Experts of a small language model.
Size: 8 layers, width 256, vocabulary 2048.
Training: a variant of Adam for the experts, 792M tokens, 16509 steps.
Below are experts of layer 2 (counted from 0) of a mixture-of-experts language model. Rows are named router (the router's row for the expert), gate (a neuron's input weights, with its number), up (a neuron's input weights, with its number), down (a neuron's output weights, with its number) and show model dimensions 128-255. Each number is 128 + 32 x the weight over its row's rms, rounded and kept within 0 to 255. Numbers have three digits each.
Before each expert's rows: a language model's description of what the expert responds to. This comes from a sample of Wikipedia text that the model never trained on.

# expert 14
Description: Inner pieces of names and words like "n" in Witney and "orld" in world, plus the words when, where and there.
router:057160112106135144122137161130123130178094080129187127140121108126133155126171143163138104113163145130095124129072139157140098096160128121066156092064135126144105109113123152166127110133125151085122140099131163172118167094168088156186123108100125138097117102157169171141140169131097143115122171115157089125049138135095145131104098128093136156130220071157130184144140077148126144087100
gate1:136128117123139118132159165126168126117112134131040139107105168108144110158080116173056116171140062121087210068108187115089134186099127080106117174175108097140102144074153150153154127129109145089132149083170149190176075083143122100159093127140128133178101092136125077124093131124119146155106141136146132091162147171096160086130132145124144106104116109115088155166069130145176152134130
up1:129120126088120077153189163095118164118104123115135138113131093104144135136122091161140105167206158168118168060154134118134127144088115142079096137105154144153129102145123121150152144113143118177125091118050065142087120125162066124128133086115125193072152082120183175132117126135159166116132147067061130138137121143093178133111110097134113099124140169139088140157149136106178134158161
down1:137101155139174164093126119098141096176099172087127109134055151109086127127084074150123118195115141142161110157095140133184076153153042155148199150123167120140111107156102083148157173099107178107127150115168121167074114092123140115147124154113079126097163062128144186120165128198139125121135137171088151138112159133167097137139142188136124124128131111177141150164135135110186113092150
gate2:155098107103082131162136081157184138163160106116127120121121130190125135145087113176171206143181121100191102138085157077112165118114172122097091135128172122107133139153164147113171113146175096072109165102125177130124090117184063102163108140087100153120159106142042132204132099135161134108123159148103109160123149117119145130128101127131150105171137064169122133102092123111126171098162
up2:143164166101115101098073148102060172106127126154064112165161062135109133091093122138158112124113144139113057120078092117103096192111137101124117090099079166127127158108043166141154185109125101131135140102104158096149107111102153183129097134115127094114148079135068137179128178127149070131082126112149078119123094120149154087055178177106153116150095082153171095078166128096119160101200
down2:082140108105118152130099144086153131139154144172151134166064126101119152104183086131097136122136115103142120081131189168119129151095151107132100061173142187128142176155131105090153122121075121075114103144044145139154136088089183110137126118139132174087082134100151046108097092174162117061097114152114127160101159131143077133120116179110106138141150133056094107118159125102167070156116
gate3:111101142164210131093086117098139160128063107128137080114158073154144092146135145131132087150120084103103133076164154133121102160103172148169111088161119146087069118127157175123164150083137154200188152097122131131048060092160138147150099088129131114121120105103113120132083149124078144147131132202137074087152135093120111093128108171162100116180132145180150100114177139174138167085085
up3:146091074108109100114102099079149156138108126112094099100072108200158110152147121127164152117124170106100062152079100120143145102105063111074187165109137125114132154147185117092113157113130155178181165140194097088089126106156068150142104128155075153152200170119096125138138115145159188093129135210097100139118147138140125115184096088172152134072135047171110132136102127166133110094057
down3:146136156139137056160124082110103162101150157084056060135074092112096100128096155095113137119118153122162091165121136070118104148152107131122088060080094099133078084110116111138136122102053130163139118157148142053097080137164084119080127187118156145170077103122114137163103105111117142123134097144115139181097167106157224109132077178135107164093148064108132085178156060113117114156142
gate4:195088153111081095180125178117178128098128169166103128167098136160116083126122144148120109160117169154118139124092138141143086164158132098102133199154123132150175162109135211153073132110072092069134092085162182072078077155131070107100120088119114121155133092230154130137129137103117128129128172152066134170117129058128133137162182133168138116135109148184119120125143159176130124073183
up4:106120194159157084147194093133200134109082143095153055123114144113096129185106196117065071056123138114174166115137157127169138138121106151108147182150106129187152080098068125104184118161094111161112142094134140153108132119180103110118185093160159098156098095141193144162169086211085096151150167098108186188101140145145131134122148078127149148073157095140103138195108158178142156111093
down4:090161141119191095112108128168138139151149100125108135158112132157155099099077173144145157161161176199109128101080122108140156119121111142181162172203140125159120101120110115113178119121156175104100117029175088088099138102173133109109164222180103076111159078121076123125180138164146181167092136123099119075118166094103119138162095091131122109128127166111069144109150134122128070183070
gate5:110091135200176157095209088128093118141116150144138208105124115155138120199113093182120120162120140127128076086130150168164086148107152148072104137188137128185095132094163091172145166129139178103123172139138124161146100123148095074142187066095133189082145124081107123089097103131145109167112152118134131132130107113124114126158092157083097094060140160114136136132152133093137115140142
up5:144129121181134119112147166162138142164089127126130152112116109111086119153104155099096174161130120092160121114098054131109179132147072125183148091090123071068077172160129111094105101101156084145126132101181176093104145088101165114119116136139123155126119184156109151054031170137164139125118159155133131104083168165091141098132123106119139173081117141119140169101133108159126101172104
down5:190145165112108124136104155118096150095115104145079187098133205123090157132114136096142098096137108116091120095155095140113144111121111059145122104162043113140123151132076198136148130164173175157134079172138142117050178120146119101055136154092122115140095096143162154158153152154142149092100150108161178143193126141125119156132069103078143125036102132114118125160130078094170123126184
gate6:144180127133092144083139051137114143178112150188142129105093120099104108105093101124121088136153151097113100148068106103098169102182127118105179122144121083154133147091190108120117126063179107119119126053136135118145153104189137101137140162109112136126079125144074123137171164152114175120090102101148179098128161135120144113097123124112115165126101130130172166174137129128152024110065
up6:141148137119157142100117147159155123144122113144116145123147131117172110189090100111118139126116153118120130110110030095115183106182095207121143170136130113163131089113100120113147139126207111149132134123076123131148148140141098143183089175085054128135168135161138133084111103135141091059149157117139068119083131180150163092145092121101163093112130115081105161138111108148146128105121
down6:111145153165134139129141135071155163201133127130132162065162078107102146129115136185104085096126114182183098137170164119114118107148161138140134123129163068112126114140118146192158181110126127109178139180168077128079088084102112095132172220120128096136096155123158107150124134141181089115147137107164104098146111172139178149158089102126175156128131155138080102125107122147237122138161
gate7:074139105167131100132110066122140135174108130127200148140146119113091189118132173064129098109133105124133122101098172128133115132080189058124174187144118101118128167164146140121102107100106059080164143100180063119128111126126108062137160058102153113113174091109129100189187134150129140162153163175136115091159153103094099106085149162149109078127110170158175153161146117138135104076101
up7:155159072130103130149095091174151163171118156104163126111123135087161157156129153156079156157148125125118151121131099127172132139141133076154147182126155137142112198167157068162059088143135120150105161116164149082138147230075132106129181108098160125119120116136103148150139145105144192120199080128160143076146133098067125127125111120124052098128188111114161109186127110088135148104118
down7:160163046126112134144155137140143117147120069123125129117103114132176107133140106054141138167142106176073105147108125107099155153119138145104150118127140155208082115132073164125066130115090103069139171152106104106158134147148097144178134094137127111102126126159157098136145123087126134133094088147181156115160088172135118071129119114125056169199102132116152148104086098108179152115186
gate8:087130111136065160126150146111181169155129117165112094085141122135140149137138062172145173151101104136139118128097151137079132121144161117106141123133186059081136152105133208161086167066198099168116118147177107136124108140129162111138136140091137141103107135152099109124127075097124110123128142148165081096151133122125187081092133147118106130118118173101090109141143146075138140131052
up8:099121154090110079141146129162169108120124127064131156104123131191114111082143134135105158133158134131171126137092129166091105108178178105132151164162167120144155105092103089204140127089149145121121126136157139136165139140168077053092114116118135179111137136184141148133119169191155161096109146149071070084085156115087196149161171079169099187135154084144139141150196154100141129139128
down8:123112195125121113121188134079135129115110114098188182175100152127127123134144153139115095111130115149127104147138134138095187083153167164159077166126087144217113173125090104109136143151145066152079165101134132122136194146137193043110110106161139118163101126115126070099131187098093111147113144146109137149173170131144105102094156153087066119115140192120127142110129125096159168205137
gate9:130147153180161168090072138165140132102204150126113205109145147025132157161108140078096151135163101184131175107149165092144156104135129114116120126179177096139094087164176145153129114126109135097129147134140144144121115117077104114155126128083141160173150157171118098128118073076109154113102137121176161123119158190112191135054087098148173152082162153119130155154156095062121151119086
up9:102107153087134160164087152145158055138137124104141150154101162091113121153116102147104088156130173115207146141174121147112158104074119118146199064149145145117143163191088065106180148130123144119109164135141111068150151156113146071165116145141139086196161182098131191088096098243102141153139133135123121134121148154087123119116075103115143152118144085113134085099087151139137134096123
down9:061171122139119151153144144085119136096111150124076127123130145164121147108102131157116155207157112114157161139139148194137152166159084162107091136137193098157112172080143159095103122171103149155116188142121108191095196145159117105131122138124112094084144133093134127133153159155157132103150129139135115152112120144105132130122156179120127124076116162154103122144093087127145224126138
gate10:095074142178159094112209105123124072142188137115148144117150122112077091174124134114075166137077130140140160106191129149085118131065136123161082083141108049022153126194172140088089084088136168125092122205177129157132102208135188080148180111097161098102151162118113147131052136149105124124169104106093093159114096217160156144114141114117115169141109160123159157105119065132090131127144
up10:114114164141087080124146125159014197131094165089109163113141093085111137085119066115168124075114104066106154197133171164082211136133120149122100163131134073157076118191133126119121090156158171106119110129101115129164142131141116134102166126130165115080145173119179105086178111156144121087119109103147144129123134073144085099111121102123125086132064175110182128133084148121131089134051
down10:147130103134141141119162102170125122120117153140098181202048121142078076099167118168177104152160132160165102123149081141177119110121169186147139053123101092077127086125134189135100121146088141105127117128148164182169115168173134093155144089123139139111182112145114038130117132105202167059131082146102106126110154071197170150146128121152140137187096216121077106146196114102128105167118
gate11:152133133102117136176131174155197108143122177142137127101142143139138134141145111121194123089099118100134154197128153088114087115127165130140134144089158134101160093140117120021149128145165148105134180094149159100105137127179075092149135106141105135142130117207099109107107092103112196108139191120174126118095186125149146127142064088113183095120160128179170087120085126169058115063106
up11:109099091174169126137165157111149100144174157157102087184156145118052152142173142132167145117130103090079073132146141107125126128130100071106097136121085143146136135134162106134075168146166118158190054131079133156108134076116132150131141103118127172146142164099194138110075137148144132127124121159194112200134143118076076166128123116142135152168167139113133144156111136178116116169121
down11:084140141108100154157078092136148166105185115208136163150109119097124136173134151142138102131132112128094134171101178096118191175140131152117153146101114071125141104192104167109102127145143106085058175072174141154161177165086120169145138117090204117102118113070105161106176114171119153145111172144167099128087140142104082138106133148070118114113072116121144109127139090178146127121144
gate12:089125151140149134142173101101126073171195100176097137148155172118097141138120137112092158171124135099156099110147121105136098151177109164193102054151132099147166161065058112137120101113150210066134134128133128173124130163150092092075134172094177119082138138126159113105089155104141079126124152126141141143122127146220116075135152174035105170094124122088190154116172115129129130173171
up12:114132139141120125119145113086114103052130115129098159154090095173139111132136123147158104106153109099063095084162090147151174202106138120143195141118114095129126153161120075092190136142171146212115137181098102094141184156137154186099095075105113108164179123138121148097069118123084155083083141123118074126086153132111178182152176172152135043126134145106081112112091112103116116121196
down12:152142140113120115096185126157150129192188131049172107124148161110106111166196115137108146150195168156084111090145087075162088122121154108083093116154185073145141092134109134111102060072149154070124114127105155171170113135108131150159136152136125111148151094101159114094167176172127169140168121101149123161146170146159092161138121121089116089142174128130153132118170138138144073190139
gate13:113097109139105157136172084137135120102122189144112095101132120051151098157140145132147112149090173107124152189114155121140056146145122074098119141113132167122097152139102217117188133110121076168147202117160162156075120143112053081160127098153164150127094123157143120108161149121108163124162208157100155120167152132160139098135079131139159139116172134087098108141147151104128104103162
up13:122187213091121150118143133138108105134113111129112126126073175150102144118190157110082165147159089135102107093152113061103114171167149177174135170184113091197180119076120097123142204133107157125187141157143124118113110111130099137135102075235127126136122088150063085165099162225122142151096129134116107115152043178134171136117124115097154166070115117166146137160124105105194102144154
down13:146155220149123112159134112157143168111138123114102114110130131144144109168148154106170205130091115192155108118117125110171132074072139105110169090100179143146080135140175085116133125101115131153115120139094115101126192100080094105100143103164139101141090117149114157092125131125166147121119130092110140113192087072087168127103112073105155078124099161131093130176137125159160170124073
gate14:183130121060149153156146154185116103184126141104076110154116132154143108142130096116102138132141094107129187168086105110122187164136137090126117161141123107102126059169220119143175132114196078122131079137092117163116130106147166141167179128125134087129161170133127159118134110067157119162157154160106116136121150180080118124101103149194125117147142114119149139120118125142158112099165
up14:154109121101115124121142119107138117084146095137152168032078133125149160164154145069122162135127149161143145118086140162104089147156112142167102150157113185078116086152132170105194111079097135145088107119144133111127131139131097166129127061120101131087120111055140122173147141134072076140173100118114133176158113120126068110110085192123170122150104218177153133179120111145130170122155
down14:179095147158138103091159138117162109151136118144101142135103124102137149134105105154125156110158127152167087148094141145114097128152107166122122132141172116154121193155135139123083148183109131126115164198085192142129105096071044160121095071116133108100102086082148136134117168055095064109109095135162113162148124133122128143116071127120168128177085121120106130106157149149087142157091
gate15:112140078082115188179095139104112103149099155174122113136097106127130117190105102118089150082118132210146138119111175123112193136179196139174115113143113129056142109061145136157167177075200134138098096155180109112129089097151124032090126175141081065146108144156138080136136105185143142152076101084116138114145119097123180081139107107132122112090102166165186119204105133110169105090136
up15:081099134143142159119136095076182165143098090184140052169167128135188090095166187213096103099127114109185158123102148141150147127152151148141113124092130079089132164081081109118096083118130121127154188063103156146143068096117070122128139132149168142116083125100113144130176155117101105125067128111115117099143119169166198113091117085131112122106162045209071105127124177161114075119102
down15:170160091153090083133151097173060127124114151128094150142128127115205125119115064111122193124163158145183108150167062139129136131145202115119149133113144166146069139113159140104088149102185053171156136119099082158108101123144118069118178153186105117096132154209150091132139113126171111224103170099128077115160080199183072099109161121162154117167082126143125154121054160124088126119084
gate16:160085145089132086102104117136139138177193145137130085036127168134141109127076111166131128080110148103127147101067149125150121184102169144105129175127086149072161131078064090096159165091132189095188111134133145158155113103107144125181126148120132141135138083182162098133160164113142155143149146122185103118149111165048174135084123129135158146074160089130138107198163129132133084109059
up16:088140120127114113149124189103154099140153126114168094187138130099104071095095046165151143069119157115131078172139130109111142094144179073124172125103186130098118126112122146120081145107135079165109163170216111103157139138152121127118138177189151138098153150129077125079083134156146139084139156148073111080110153133138115157170167102100139125084158142092087134105078173146174107118163
down16:120153137091100196091120116160121149064060145099200153160147145096145129184121206079110102117203140153129129132154115102119144113085126162159086110124161188157113139084152142165164151109210145144108064125135147088144115097157096090125071113092196160199083106126081160128150133111123105134146102127120122149096100139075091106142155166121179127068058125141069113106088180120129081154090
gate17:175122129138144107106146108101168179161108108203158098137137119092145013149154155129155138080145127059161080130061109178135098108106146165124112127116159137031121184161128120137049142076165159131183111162108122121071105107089114167146119102120143114100189207099151068108125095107115140126167089129170089138142118182061106097100148153179084109146103121111107120131188143065108166104109
up17:081112097143067185126127074167083165225175127108137130111120123103200134146105133141149139197144138095119102139156164101149093135070096064149184121049151146077109139101155109147126159123108117166164123161058107113121163167148142126096102093104075080103139125090098147131019115164144118102102112137153107146105142093151105161154093152166117145177128128092188146154167113128169111129132
down17:147120146097130123131161107127131154095115130060131138167098088094118132117137112160143154202113083101156153130108061101096115148090069134117141118144107168112052147128144099118087090107138073168120139107122136060132195153119116189083174165120074155149131066146139130100145110077131102164118114161123137163170166113140097059165134136077146142128184149062115142169129112134104134112120
gate18:108137090151152167153169071122106148111164170155047123093089106081127129136172131094197168129174144131126107139191111162122142169145103105116165142123157111174173090140116160074196128105128155165166125144162113169115129129120096116103088176140143140103189100137136147136073080093089054096140088158085104100158121121165106133176117168112216095149082116122165062128141106129192140071134
up18:151101111133054129153163127177122152158122109046140192120096099109104147156165124142147191116127110114142140074117132106114145108115152159062070066089128169088124164115106142108132142135147082116127092146086191091151121114160089135119099162140124109147102136137157131085164167060163128150093090108164138120166140163156060136081080151101052101103107054083149117084145202114097130153069
down18:117086119125122193163143142136110070102155111151098090115125148169097087109111137151096112172179098155088092141112107079114169155107110125107060170145124114128173176156105075128123103094121156151106094119121106127117140112148162113146102140144147135169071143123167101146157219137124129135161124151133188070157156118151084111067141168183097184207146149118127125071115154176136168174108
gate19:149201098112093154092111178194215105154142123162146167126184189124136119171152093151053121091159101067129121169177169129126160153112131049120114140111170086153132109131129145088096188110160104124106176117125124113157123102127132109143137093133123156177138129132138133135063123126080105130135157137139125082102111178148117181199095150142202128153222178132133108062201113130115138144124
up19:136128078179158161153047117091118130135154126103081113081119128123100117106105129087112152194135150148076097122107103080198146133140142135103143145126156118169101125173135135081103106127171149097136134071132156086164131125157131094153118118129163149099124121102133160153109102133182147142069131171171157119157164135102091123105122149153147140203156125064074195104120136164149158194146
down19:159153099141135146163126153144144067138166157100106170133122178125130122158145125125057123093177125130175175159101128112120070119162118186115096114149104155207137183154073151098142112108118097162128139126159108162071162110139187094145120122153138149092156139141147102115125108124156115143141143161151106087137194175136149071131124123038137151109121128220162161137089180152144089138081
gate20:135162162161079179107186105113145140097091142193069125095115154172145118145135142123145070107094106091131104142129169133099097112178165168112113184102149114089155127116080094117135082131124155117101096129130090070117122158130094129162135082147138112134143142202080112154112137114134111115081116128135180137142206184154125146080090083125127102150081067092187107095103138135089064126060
up20:108176153044117116131142091126123172155129087094114141188162124089106100060143130109138158123114123170117148133149137123163149114106066149118152117133145137149104164107100103112077146043164131197228163160115137101098150138167075098066058131176153138127114078098188115119067161090162131118120095143142145119130067083153139096144143099159116143131147168159128100167136133143128118115118
down20:191115102144120159156107133180123173111121087075162096068167135140170154134190136134104117137139132108136133135134148155099068103167056118145114136125125130068122195162130146113089131101105077150074154111119122111148139135077091151138134097091142121163102067137139078055118137151102186131122133119133113158148087118119120072124072088180127128115117135118119125092096128169136118079122
gate21:146080166157211121120127139100128100083118127155058111139081136126157155167182157202067133174087100120163090102114131059134118145124128118170115160164156111149143140103053091134175167083125123159119137127116146124144121111112096097168123161189097105104114081142135072163130139159124147160018141141105115097173079164117137079150068167039158128171112177120118115145185104141177136129172
up21:113128090152103112135162154123173183153177117129177105150149128171163101134134114158121130097108077110112178163132160119139169096185130164084150185087111176137149138087113143147130095104139118129119188124105136130117141117155104097147069157113130122083089127185140136087130162134131116121163165083108126147144117153100087105176095148135147073094097073179073091112082175202143038122121
down21:162100151079114060190149126156134143097159109093088145116086175099140088089128105191206114129130082121098085117181108137095157141107167143159141083084105148108082099116106157086092095140092102123096119121088161125178143105138119147167111142162110129168134153132112182165147159134098169161146127113166138157181160142114085074100141082110083149167135178116146121197093140134132132121101
gate22:124121081179180145116061122114177147161135125135121091110144087141129128185161136092091137130108142179122107156143117132045146147181108164127141132139111082126112066131188098162088138128148164197101175069106166113069092105160127156124096149134110141110177141138104112194135204120098132134077124108156127122110112119135153101150113091115151107092166092109122117086129151182137097085084
up22:115177107199167159153126105116177154104158152151105060155110150158090161172179156133124173097139141213165147163089172157132134128134111118095092161141103097116138100114141065152117145149134164080110136068097131108083160125187074159126127131135135153139166142171165097139133083100205125070106102142139207166108117079077134172142057100122165111138112128133102137120051096168152144123113
down22:220161173140164092105083104130177138127111073105143196109092111141107090115137174147086120090110146139111124140113141087106071105136131137129189187098055054142088109151124113155086157099081178177113102146132108091090146024091147180103085129156112205090085166102104118172137095104138110088158106114151087055150131122114159122127097128157110115141093130139166071096047154195098149117138
gate23:122116153157077075093142204142135148099166151133122111146135103161146110105145104157149112123121144113141134159219128151072134125097104074087144159130113129144107129106139122215168137081169120200133113180127117134164136146172105111122132067125163165129147092121118111125085093165103107116102127111061137114150136134139125153189160182147065137147150164071074154049159162126165130144148
up23:151123182089131112142144112131161146111103095138114083122091139118146117093097157106186092166101118061155080179097114117192124151126110123079130146127133099147106162192058139120094133168138087156107140116092116130155161109118069122098149176113102164135093150126152112108104156150131112165057132123095153135102116149153123160132121167068099143088163089108114131043101120173109140136151
down23:170123156153160130156137123071138181072098073099110114086065165121104107134164147090118159119132085131136194148154127158116121142101121184133155022094124163060119127084157145097096137155111157125134161126130144110088180127206119124112112187082109119134136057162144102130112082153110150185149133197153108135160127099127133102177071088123102116101095153143110126182069141103105103087189
gate24:134112191173155141178157080172159178171135154209093110107158151075124156139134079127110097160155116092171179127172169137129129170147095137173119090115142041125159162153166097075053144138119132093133123121111129138086133144091111121166195127066131136175104185064149151114127181139084160128106120123148151121131104142150116164100123132153183183098131152108183128148119144119139145084095
up24:120151095110115105100106161155158161106092131154066144065000090080076136189104196193114136112144092135130134077125120173133145211060086104156068117136118102109069143146122130090117152117155109086162099183112126178142105103126182154096076135141091140111116087106157131092153106137122089145136121120175131132109073122094119148108153133106143145095109085105134121180173089117185101124168
down24:158102135130140123164122182138124069125143165112123127129116106140128164146123095098136084111133133118135124132154196192158110113165217133119057127125117162123207109102139134143158078068151110114135165125157166127123116138125186123105210107093165174156110162116143153108113123129091108064156143158174150130156123134173127096084099161187122218068172143106094196138133147107137138099157
gate25:128112117169128192121168109148082128202121137196144080113132149122149108133126126110120089151143116105223153091093143087129179172166173137158174129135114078124111119059127071142142086124135158127092144123170096117195109106145150084140130147114130125119147155169129149192168110125125159121131146114090186100154101158125167092166151063129197102146109098081133100101150134176133160069087
up25:148130127115119164152158071102157119168112126138067186119161179101091122170138164110101090172151184101166124161066182066135176097135119081137135140077165090093156050122165148159130187130173096136145157131156082142177136091144095144177181111093144148122103137069136149119135145127132178117133095200153107089092156156121102093119148150127109133086168064134137115121136099102118113101158
down25:169066162047120162146134100132146159145150162121145110084161139119218076116083092145131131153095127109180116108102113094167093052061159095077100128146061063115066139123091164128160137116114099165170135132168101117125148114157157165070137161187157119128113122174155139169153103143130082128123135097117175154133114148116089078154071118110125195149144084088151095173167115059068132118048
gate26:077102086136082157169126137134078176162128154130108096172159132111144051176121082133132141124087149147117123128145147142148128119116123047130133138125157114151097185065110121145092163127131111090126043094116105180125105098129094073148088130174110093130148174078075133078111113158103099208112090130152157154120147155144108106158064178100137090101164153109149168149191165103135162095134
up26:139127102154147122081122144178128133126115119113180088133148098135130172125118120122151112104151117106082070213037124109108084101171177110096171114119148143084114080108169114173154142141110154097125094040104142140107100124111060100163117100181134167109156151099100161046126177155166102118084123158136156111184118095146101151106142135058106138149142127136077103109116153147155109110144
down26:080141151107140136140139136133114149114134104157130064166114123086132163084164118146150178121113151137086090119117157114102128106145199120135136136140077163146147108137151074161126113117180142164081121064132094130091105086079160144095113166135125134173066101063144090155169134114102103076110146150128153123080108071168068112134102074172152072097158156110158143137118109086123143153145
gate27:181090126110132131133072125132076098155135164113103157094210137034127146126174128102080143097112109092124161121148152101080134138160100066142196133130112185207126109135126101171153125112156107155107119081141093138095144166123149103117148130121166159160154199108133112142131147070122195100164123132153165112079119108151077150182116110102113113122115152104137139200189128140198094148187
up27:154191132140106167127099125147103108130122134103074126190119182152153126136099120141088121124080137105132107152123140145130169124183076097087128148124167163128106138129131117198162199150169119119242074086048141085076116126150121142130041213148108153131147172158134114071177142112160153147098097106091158120081122087119121132166116119127077147107113166152121152077200201144143165117162
down27:054171191156161151115123167113112082067114112092120127112083178135088142092093144055138072144178081119098119113145200102127125134137099127129159172126077124136144135125116088135178104178117069151115157148166087138114137148106138046163084147106143084172036149086207175125120123128146125187146141126109133166082107100175138144143154172139114145107118130147113125083117100108136143125174
gate28:174092112143101153148164111153221180128123112161153159102114151091185129183147118178066117135115071100178141140105110168074157127191171147114193132105125134153121149189145105120149122126125115084177168132119134164144099133147118152094102127092160087134108132144097106133150131142152100137164133091182096132087085167099092140078136098170118164169106134136068108187142130108192129052115
up28:168092120113105137147106102116096162142119167125157094080050158142158082102119135188140157166124137146164119126144151110129116162118080148116194206113108209158153177136058087138206098153136116111167204072150125177080123152192063152160097109064105076131149065129099124140117108118144178103116175111160092138152113143065149150110129139110155115129160142147147147165096110112109137150200
down28:114132106069153074143210153099111127100111065075092131055103167121125109116072105189119129115117176106181139150141097125093131082125116131131114103149160123135054091133084174150147166115212129163112145148117098094109112141131065147150133170117058088136124132164125075118134155092138148143151203082119141148148143133086132158115144141141101132129136162088142148089123182136091105185165
gate29:134096153114176130120165136121165081159147107158128106140103109079116117150148105161147182153138109127118105162115077071116087162101094145154113131112056091155103123181043125107145141132121125180137149126169179141119133127136114141153127200125143164087131185124143066123117119104109113107163119158184106133136177101188167120104122173088111089064167117129109155125116124054178116119120
up29:106145140094121104116099209106181112110078130132071128099149123078110131081067117111111103161170111189093112139105139144103140154113130085149127139090105156051126107152068161122188123120138148141176113116101134078129154135125166180103108168089088140139144133082122096164125169148091067144136156158185160187095182093064123145122099150113148194068104170065084126103158084147177059115155
down29:108097197164114135126116120101108119093129139131113142079165131173125174101080147113125093086103144162135151167143122154106105128119123081151172118155102075052124136175123091169110105125092131121145167161082157103095144173132112150140110139193136134099098165097141031136127062129110178077091118134169129135111114144169185119125151206145102147161137131065112136126132090109108103117157
gate30:104139151082143093127129142134100142114090134160151106165101138116153113152145183150145136173109153202123082160133129151119152165119151144098076142122123094088143115149137179118162136074103138044196181100151121148091064133148122159110090120159126085129165126129171082136106180111147155107068157170127111106120093127141112124132134128094160140153120094158152110075078136164111156180146
up30:120107100127146127130083164141211114105094139104112151111134156116129146173116105079178060100153189164131131089089133115169145103131144120096170107119204063095124080121122147100116100083148143070175156128121134057174115131124139119129086112086096081154152171138153131106162113100135206156096149176163154102122140181102188171103140124121133101126124111174075157054091158159163110089115
down30:071132139111121106148115109079102149101125160119130096149103128099155185147125109092157171153149150143127110111153200197093151088123160091129152091099121153169087164125145110170127158175151107116152118133129145143121099122128136116066146134171095199146106117188094153112111100155154132168082141108135159130130145198064158197103078082077176084110096118091127129110113124109110089122161
gate31:087120182140123185181136039145121184048137093149133114092127168183116092155106160091142149117200188123135129125166137127162114141185177139129103112151149080055095135142111147170149143131159118122175042121125088161129125120108108090136163134117095107107172152174167107099171129080151179090113090123151095093124216130136086122140104120133149096089156114141107110133160106067110127126119
up31:154139092091163134078132121124168141174199159161102146156159131137172142125125109086123129139099085107117119148083136101080152093114080119084139135133131116078152109139107071072163093131118231157134199086174078085105127148147134154190115191170136084145109164085116144177145081129147130126157169153089135118126182085080120101136097134122120127178128164179129115158113174143185098058130
down31:146170089123108158118096158137109159190102151150139196129128165109127128163165151159118148129176175048179141072120151129092154083120108106091143113152144163052148153123084109149156173152132106112125138174155151104184117118097136096161137126125150112105086153200146110151125169114138076167146176143135161172075142139136176133124134083129133167099094146073084153098114091095103102074150
gate32:144107064148156139160126149124165155144158141093075143103213139178119120154098136079183156117119179096115124213150220095147150124205172140113123142080129071132114078101131146180153092085160140119109170137137102096140174112136096072153122191129122117132181209165134072098137120127123110154138096127128176113149108161101113098197139135132175154112144123070130101176132120136141122090106
up32:151076125114179084156077144143128124118154158126098059100176134102132159143161158100138129133128127106101127171094142086111107150138143082142103177154072146138146140136094098151149094093093156088115124109069144108083124135096124152106078135103162133154105164152140109113130182111145167132141132176128163148098070132109158101100117122150150177071126150150171060144058105188125131127162
down32:061100104098102136109119140046115126089092087115061152142167126106139136185112164136133112106093105168114128103105161136098115074139172138146181127120063145102076105065130139156170112136133095117172159126095133180113112109139157116189157103102162145118092132129158182127194108163127147134078154127134184146136186147152152158105139148064135110073094110121128172147134144146141145095107
gate33:155094146102118158137061127140140101128048161173133129141171169103170140102112129167139142123175086145153161136178173181100173121130141066228205126073129109111119121153164127131162141109146143141171099078163146117166134147151139072121171098104123121126129142140124091180128135122092120091086068138147126100141168125132043143091076122146117106153142174101126152129150125086148150054090
up33:083195120155161162132104092177087096077167136150140122134148121167110128077161153154088084134146150133168096174108120111133108163085161106146136167118075141123156186121170101174127105130102173139139136100135176126163136124136175219158148119077115137176042061144166110122105133067090112130102186186129160113083101124106143083182188108147102122133155095106148100083135103110181102127181
down33:170095111115094121107147171181113121158149131143121191098153171105142122129164123111127194147196106111066098169131084090209133082134128093142126117135110124169083100096125119101105134101138049107147061078114146089070148121191157197049154117157116130130116142142136104095180149078102137161140125070120129105125086119088133106107112142085118113093167163106175138157114074122155054114148
gate34:086130159083131096159106130185127148138113146106148096166141175156096052134104094124059072084099072117137130110129135162147160105073119125117153095139147095142146115152138079121168157152120110149105070175118053134117082147168193140088223107115076081119137120108118098145117087055156123117153132148130160224095181152105117105058124143111068160134141129112158093131130114148153126127134
up34:095099170151078093129120132131147122118098136068098132146155116140138162105132088169134075129141157104130116062159132154123203186117131103141148090151134123109092096160126131134142105156146071161179096149147091161088097153128151171144123061122097128091144140103156164157112085071091108148114131168158091156091121117084094093116132114150041113138120103150113109137121123157171099119145
down34:147116075078148130122130154140123149091138075085119130175065111088166106097115156138101163147154162088089086127083169118151119156092159119136160109166130101155119118106114135127135101103220161095132126118115180111135139094098138135117077037183169123172102157159058163167146123105107109139155195159176109111139204144158089123121059137106144132084056127093157166157155110113116143140069
gate35:166106139114159131214124030165104165158118190163123124133142193113124159138098089132117093147153062093108164102102159123110162090125156151153114059136187128083148141164114093106098162112154066121149038177130127122145090143171113117111165156113083136147112150153133151090156157139160119114129070086047114172127122218105163150086091094091120082111159187116134153129145125052159144081100
up35:157169098129143139141152118130154078128158174113165159156125106127121135105087194165085121162134098171136096152074062140144123114111109145114165141102185127191130167115153114117079137161116051117131132175172134093135100153172122160101140113092126168155148165158104150190152109114150108074099146142098163153133104081117137151127149096140082130206139077167090147075148188188079158110176
down35:116127143125107121130110112116086149094107122177102096096166138121224103121114138147150121081054153103071122123146156152091118123123170147131080136072079174192100177093107127124188109163155132133153106100123040124122117114109129151116126137106097112159063177137172168200130152110058162116077112091127108138119109130100132122111149069164167174115168090110157150098105165123187172093072
gate36:116131194110119074122062095130142197133146154151139078146124154116175058172127156132106086096117167172116123093093120122119145157118115114111114042100174166049087080160114116096142157129200140141145162128116147139103106117152081080146096150171102119123103090163080119136048170181193170159080136124128170137081123100158195136130126134093132159088168115145100135161118124155136164162104
up36:156143105109108095167143166177120083185089161121153105054093189157114205107113124153114105131173095175169176074155096137142122144137109150106180057098091106114089106126172199122107139141143093119070079177145112161085173130164101170122093140056116062130131155149164124138066094106123111140138166107165095101074122120116151110106102148148105117106161115123142121126146066079164118083141
down36:098172126127144173100079164110123079131097091098177158135136102131175138112116136107134131204094110101109145126149123154113094118100060199142109133157150142151086126166131157139160178127141135120150115106081138166077156077135086125091107129137128148080143197121136100111128132120130106167163145188154088116059115190195126145121128169157131092163127119080079063119054120126128159115168